python train.py --n_layer=9 --d_model=192 --n_experts=80 --experts_per_token=3 --d_expert=128 --d_shared_expert=256 --activation="gelu" --moe_layers=[1, 2, 3, 4, 5, 6, 7, 8] --router_score="sigmoid" --normalize_top_k=false --routed_scale=0.667 --balance_loss=0.000429 --balance_bias=true --n_groups=4 --groups_per_token=1 --shared_expert_gate=true --init_std_router=0.0122 --lr_router=0.000834 --vocab_size=8192 --norm="layernorm" --norm_eps=1e-05 --tie_embeddings=false --optimizer="muon_variant" --lr=0.00795 --beta1=0.9 --grad_clip=2.0 --batch_tokens=[65536, 131072, 262144, 524288] --seq_len=256 --train_tokens=439800000 --steps=1858 --dataset="wikipedia_en"
Below are experts of layer 6 (counted from 0) of a mixture-of-experts language model. Rows are named up (a neuron's input weights, with its number), down (a neuron's output weights, with its number) and show model dimensions 144-191. Each number is 200 + 30 x the weight over its row's rms, rounded and kept within 0 to 999.
Before each expert's rows: "gets" lists some tokens that make up at least twice as much of what it gets as of all text; "comes before" lists some tokens at least twice as common just after its tokens as in all text. This comes from a sample of Wikipedia text that the model never trained on. Tokens count by the router's weight.

# expert 47
gets: "=", " (", " \"", " =", " '", "\n\n"
comes before: "=", "\n\n", "\n", "19", "born", "The"
up6,240,204,247,223,202,181,197,236,232,207,248,205,254,182,183,200,199,145,167,197,211,182,193,141,235,248,259,202,194,271,199,167,199,187,196,200,153,183,143,147,178,190,195,240,224,283,209,226
down6,190,198,169,211,164,218,180,221,256,187,212,204,151,201,188,111,183,198,212,259,203,174,181,224,126,156,218,228,171,197,233,217,166,203,234,164,223,219,284,190,142,169,166,207,184,214,194,240
up7,187,173,226,207,232,195,190,233,198,241,187,256,203,235,281,211,228,207,180,164,233,209,167,192,230,210,258,199,181,195,235,188,242,166,220,227,180,198,136,209,228,193,146,179,263,142,176,196
down7,183,224,166,224,216,270,249,194,223,225,180,226,181,187,181,237,189,213,172,197,172,211,214,173,217,243,210,262,179,159,184,176,211,223,217,297,266,214,161,209,175,148,183,130,220,214,205,229
up8,231,171,263,219,141,215,155,225,183,182,178,200,215,241,208,196,247,151,220,249,194,163,209,202,162,207,234,214,200,213,209,217,209,128,200,230,226,184,251,211,170,164,143,203,233,168,206,180
down8,215,191,160,185,203,274,201,189,246,180,184,251,189,182,160,177,235,185,215,208,228,162,184,167,197,173,173,197,228,221,193,209,219,171,178,232,235,210,206,142,192,203,214,243,206,191,205,207
up9,175,224,140,196,242,222,174,158,218,243,181,154,201,204,211,186,207,171,205,170,180,186,238,219,164,275,207,228,222,173,170,195,204,194,168,211,192,200,197,181,189,181,213,233,215,175,148,167
down9,254,244,162,223,201,187,226,172,213,232,214,227,263,213,216,212,200,182,174,210,219,199,212,193,167,254,254,190,138,220,162,170,237,176,165,180,192,207,166,158,200,206,155,179,198,161,157,210
up10,201,211,176,202,214,155,152,203,223,169,177,221,229,180,195,225,170,209,169,183,227,200,187,168,211,198,179,172,202,196,124,196,180,197,228,211,180,124,189,162,225,186,183,228,227,146,164,166
down10,256,202,206,194,196,220,212,267,150,244,300,206,240,222,218,180,150,266,173,201,213,149,239,175,201,198,180,221,198,153,194,201,183,205,183,205,165,202,241,199,178,186,195,176,236,212,181,183
up11,187,208,236,162,243,175,194,214,212,203,180,178,209,218,229,214,168,181,232,205,196,254,205,192,219,261,161,200,214,166,284,219,192,178,227,203,200,226,240,147,186,245,217,166,201,156,231,209
down11,228,213,210,218,212,203,181,215,222,193,244,240,226,200,173,206,188,177,195,146,188,174,190,213,179,173,190,169,208,241,192,222,192,196,242,229,166,207,225,180,239,215,197,179,257,176,200,228
up12,202,189,119,192,173,213,251,207,158,199,201,211,185,196,168,216,169,243,176,244,228,167,140,209,165,196,210,188,158,267,207,156,174,235,206,209,169,173,211,210,172,179,213,161,186,214,250,206
down12,230,226,169,192,255,195,256,206,155,99,210,224,246,249,178,141,204,159,182,219,153,209,197,186,179,258,217,221,192,202,210,173,234,195,195,186,219,225,236,201,185,197,186,203,202,209,252,177
up13,169,269,180,191,179,179,195,234,232,279,200,168,183,195,209,195,189,164,213,204,252,180,139,183,202,246,205,216,241,203,205,214,201,120,212,152,260,249,192,185,173,176,182,234,133,201,229,178
down13,191,183,239,134,190,245,193,192,207,218,199,230,203,167,185,235,263,218,170,193,215,216,238,160,174,251,273,203,172,168,196,233,162,262,193,208,216,122,224,206,186,211,192,233,173,228,197,193
up14,186,185,188,178,211,211,204,215,116,179,188,193,203,199,163,151,190,184,173,172,224,184,195,247,255,170,239,197,228,221,208,249,178,163,239,152,246,177,140,207,158,158,225,197,117,159,182,171
down14,203,243,215,249,192,232,212,208,202,160,194,226,230,201,207,244,208,213,226,232,196,225,216,199,165,180,159,195,155,164,217,151,211,257,202,216,238,186,199,167,208,154,187,221,174,154,228,217
up15,243,211,182,230,212,207,215,165,191,171,169,222,180,187,179,175,187,161,117,211,237,154,218,240,200,151,201,195,161,208,254,177,187,184,189,254,182,185,243,196,233,185,128,151,171,187,191,247
down15,169,245,169,216,172,177,198,171,218,186,229,211,175,177,201,241,187,189,211,227,239,222,187,212,189,205,193,173,185,198,165,227,179,212,193,198,182,162,294,206,239,169,178,162,225,224,243,182
up16,193,191,208,162,259,194,163,196,145,206,159,174,155,210,183,225,206,211,214,158,134,202,214,225,232,203,169,219,103,170,227,239,227,199,194,191,213,226,162,179,193,217,232,251,208,244,216,211
down16,201,186,217,231,187,170,176,266,194,182,221,262,230,261,193,175,220,164,153,240,164,200,223,189,226,235,183,256,230,210,183,216,168,232,228,267,186,182,219,254,131,220,210,234,241,202,195,234
up17,235,160,163,217,211,150,244,256,169,206,185,172,189,149,159,167,191,256,123,172,166,202,195,208,276,214,237,164,187,242,207,210,165,187,214,203,253,238,211,213,179,169,199,254,208,169,222,247
down17,190,152,198,246,191,177,239,224,232,186,224,167,222,148,193,269,227,226,168,192,226,219,230,203,179,185,179,181,216,157,176,187,148,211,196,180,234,267,245,214,230,166,192,160,237,164,234,157
up18,202,162,207,187,201,180,177,216,231,213,144,189,163,247,164,185,248,159,244,245,132,183,195,198,203,237,190,182,194,235,167,232,135,178,193,214,224,227,227,173,201,233,223,188,168,191,190,183
down18,228,180,223,204,181,212,233,166,190,224,214,185,176,216,181,123,243,200,174,244,211,204,201,237,230,214,259,178,195,227,184,205,188,220,217,257,222,213,158,267,255,204,210,207,198,222,184,191
up19,188,190,185,209,211,191,196,227,153,199,259,209,200,214,187,184,226,201,258,201,186,211,204,161,212,168,188,259,131,214,168,218,180,193,187,205,217,204,176,201,217,168,233,223,213,215,177,219
down19,212,171,224,204,171,190,211,178,213,178,174,225,197,215,190,215,235,199,179,251,196,230,152,148,237,223,152,214,235,136,158,216,183,222,223,198,164,206,230,165,221,218,182,216,158,201,154,177
up20,168,192,206,151,144,191,202,189,179,210,181,248,171,218,214,196,214,158,249,223,193,164,177,193,163,235,200,179,219,205,225,186,186,211,253,178,185,224,243,197,162,137,210,152,255,166,240,166
down20,228,176,230,230,231,176,177,222,193,158,288,239,152,145,174,170,186,243,220,169,203,158,170,178,156,198,196,235,169,198,185,157,187,179,183,248,225,183,171,166,186,220,204,167,108,238,185,219
up21,141,151,196,174,139,182,239,232,156,235,169,166,168,171,221,216,190,158,201,239,257,182,219,187,218,185,183,212,203,149,217,217,186,202,272,271,207,155,155,183,210,193,191,211,218,206,200,170
down21,185,210,187,215,198,229,214,227,170,208,163,152,200,203,220,217,155,170,215,170,129,176,197,168,180,232,228,188,177,261,221,242,207,213,261,219,235,198,249,189,193,199,244,204,285,194,205,196
up22,182,243,165,174,241,179,246,230,203,206,207,221,155,232,179,216,206,181,147,195,208,172,200,172,197,204,193,202,222,202,278,199,202,193,156,248,203,178,163,201,246,225,201,183,203,203,248,198
down22,191,176,161,207,214,183,192,217,177,173,217,213,208,153,220,222,212,209,248,182,153,209,185,199,206,195,193,198,184,222,149,150,222,214,209,185,208,194,264,193,170,191,190,244,197,194,233,249
up23,247,229,171,161,166,244,184,203,197,240,220,178,211,221,171,193,179,175,212,162,201,209,182,204,250,182,227,234,232,198,235,228,200,163,179,164,205,218,246,243,193,217,211,183,146,177,204,182
down23,192,161,174,201,204,211,193,168,253,170,186,161,246,168,157,202,178,171,207,186,218,222,250,182,198,171,189,239,209,222,219,150,162,191,155,222,219,190,216,219,148,192,201,189,165,152,195,120
up24,138,146,197,198,230,161,188,239,189,199,146,202,226,216,173,193,169,184,235,242,204,192,188,194,194,205,217,194,198,231,187,164,230,152,193,183,181,205,205,229,166,183,185,199,190,197,182,238
down24,207,218,187,216,146,184,237,234,225,215,178,251,194,239,204,129,181,171,196,200,185,219,211,176,213,196,149,174,231,209,197,182,168,169,179,208,254,190,244,231,238,206,243,218,175,220,254,224
up25,226,161,186,165,143,217,253,204,148,128,189,210,189,221,199,263,209,220,211,177,227,266,185,219,214,204,246,196,233,215,233,161,211,219,188,214,184,273,213,208,195,183,230,243,184,234,184,180
down25,180,161,226,228,230,201,214,227,226,167,218,194,217,223,179,161,185,197,172,162,201,209,211,193,267,211,248,190,194,209,247,134,177,203,218,230,246,241,230,167,198,194,174,167,135,195,201,155
up26,191,236,185,206,193,185,208,235,176,209,177,229,185,196,197,215,208,157,220,166,217,186,160,212,184,198,172,119,168,197,235,198,260,220,181,170,215,225,208,238,194,253,173,188,204,177,180,156
down26,196,199,194,225,205,189,201,184,242,150,257,257,185,181,224,185,223,184,224,221,172,205,193,239,237,201,273,226,263,227,189,177,221,199,172,232,178,196,215,223,155,228,222,282,162,132,235,222
up27,183,160,196,243,168,178,205,212,219,206,170,191,266,251,205,186,125,208,187,171,171,211,222,187,200,150,212,234,188,202,171,264,168,201,166,218,236,167,189,220,191,236,207,201,198,208,211,171
down27,224,152,187,198,146,240,146,178,169,188,205,242,203,206,239,159,176,243,206,185,198,198,191,158,147,223,158,243,230,232,131,200,208,149,227,215,230,186,175,189,180,208,115,225,218,231,144,217
up28,266,187,189,205,170,169,191,224,210,185,185,200,174,202,175,214,178,251,228,209,172,257,190,208,227,190,221,264,135,183,179,213,128,214,196,228,236,200,217,196,262,218,207,188,135,209,230,169
down28,160,196,158,226,225,192,206,239,176,157,239,206,139,204,219,244,144,220,178,212,209,202,194,179,246,174,238,195,185,169,198,166,213,164,202,187,181,229,196,178,196,227,205,142,161,213,235,235
up29,242,230,199,180,157,210,196,298,177,208,146,148,201,227,212,238,235,213,141,175,229,191,186,230,256,218,197,169,230,158,231,169,224,228,205,201,173,143,196,219,220,228,165,232,228,232,276,168
down29,182,153,183,188,221,128,202,189,237,162,204,174,196,178,165,213,211,231,244,183,248,206,184,177,223,196,194,204,195,162,195,218,193,144,210,157,215,165,185,237,191,218,206,213,229,197,161,185
up30,200,183,167,260,202,213,170,217,184,223,164,205,189,213,123,234,217,203,233,227,174,189,215,180,228,224,138,219,243,205,166,213,230,246,212,148,147,203,195,209,225,221,169,196,232,217,174,188
down30,183,199,160,148,189,200,197,197,234,139,225,211,147,229,190,216,200,213,144,205,218,231,154,224,164,189,226,178,209,196,169,216,174,212,239,191,224,204,204,188,215,210,221,247,199,255,177,178
up31,195,237,208,135,239,193,134,241,208,214,225,192,184,211,173,159,218,219,270,199,250,188,170,210,223,229,190,152,171,193,209,186,182,159,179,169,200,217,185,163,169,166,172,194,285,190,224,244
down31,250,191,183,189,226,274,196,209,160,220,181,188,203,165,192,214,174,247,215,174,147,156,230,123,178,256,234,239,203,203,206,169,225,213,139,224,183,191,243,229,208,210,176,191,159,189,165,233
up32,198,181,199,230,155,228,131,227,167,176,270,144,167,233,231,188,154,209,230,182,254,215,181,210,233,162,213,175,177,211,241,188,176,219,187,226,153,251,223,204,159,156,154,193,161,159,230,171
down32,185,171,217,226,204,221,225,171,189,220,241,158,177,244,174,216,242,231,221,138,167,139,191,211,238,172,231,214,221,181,242,218,196,184,188,264,187,165,159,200,214,200,242,152,169,233,203,148
up33,219,155,204,221,210,182,224,197,210,199,166,220,173,237,176,208,230,157,183,214,149,128,225,204,177,211,176,205,158,175,204,222,177,216,223,178,194,236,240,185,231,178,244,213,184,154,167,280
down33,248,159,193,274,241,186,207,160,168,194,198,216,227,221,199,174,219,164,186,199,241,159,227,208,206,184,213,195,240,209,240,220,205,191,163,242,247,208,258,174,228,204,170,202,153,170,217,238
up34,153,194,188,237,245,208,149,262,165,234,186,202,223,209,200,150,199,236,190,180,238,163,196,257,180,222,163,189,246,196,245,209,201,190,175,182,217,194,258,194,199,156,186,223,181,239,202,276
down34,158,200,206,164,152,193,179,168,182,191,226,222,183,185,195,231,186,220,169,208,181,129,205,171,195,186,211,213,225,184,200,274,252,246,149,242,238,159,226,188,233,219,220,223,187,183,224,218
up35,214,207,149,261,202,194,192,202,197,233,166,173,237,177,248,242,177,188,184,220,203,256,155,209,227,197,195,241,174,149,163,242,202,199,173,171,252,194,225,193,229,174,238,159,189,161,202,189
down35,210,179,188,218,191,225,171,216,219,137,235,201,224,208,233,218,191,169,203,168,204,164,213,206,163,191,192,201,210,226,209,279,188,226,222,195,215,176,199,186,180,172,118,243,142,187,212,178
up36,224,161,182,188,221,191,240,252,159,219,183,227,224,204,176,212,202,198,215,206,187,174,222,216,243,187,191,174,175,140,190,184,232,161,124,148,233,222,189,199,257,166,203,210,229,250,190,216
down36,187,187,167,286,234,158,228,207,219,184,241,221,199,222,191,171,196,187,151,223,212,239,172,222,191,234,163,170,192,203,212,190,218,188,185,233,159,245,141,206,192,181,116,220,231,170,173,254
up37,157,163,199,166,211,255,185,208,195,215,188,186,183,173,266,179,197,155,222,212,249,148,215,274,177,170,202,212,215,249,172,178,207,167,241,144,198,241,174,203,197,240,207,207,172,227,147,182
down37,176,181,205,201,213,191,190,242,288,233,175,268,174,145,161,180,143,160,173,230,226,151,198,230,190,207,176,185,150,237,181,221,221,154,200,177,217,194,201,174,234,237,202,257,210,209,232,257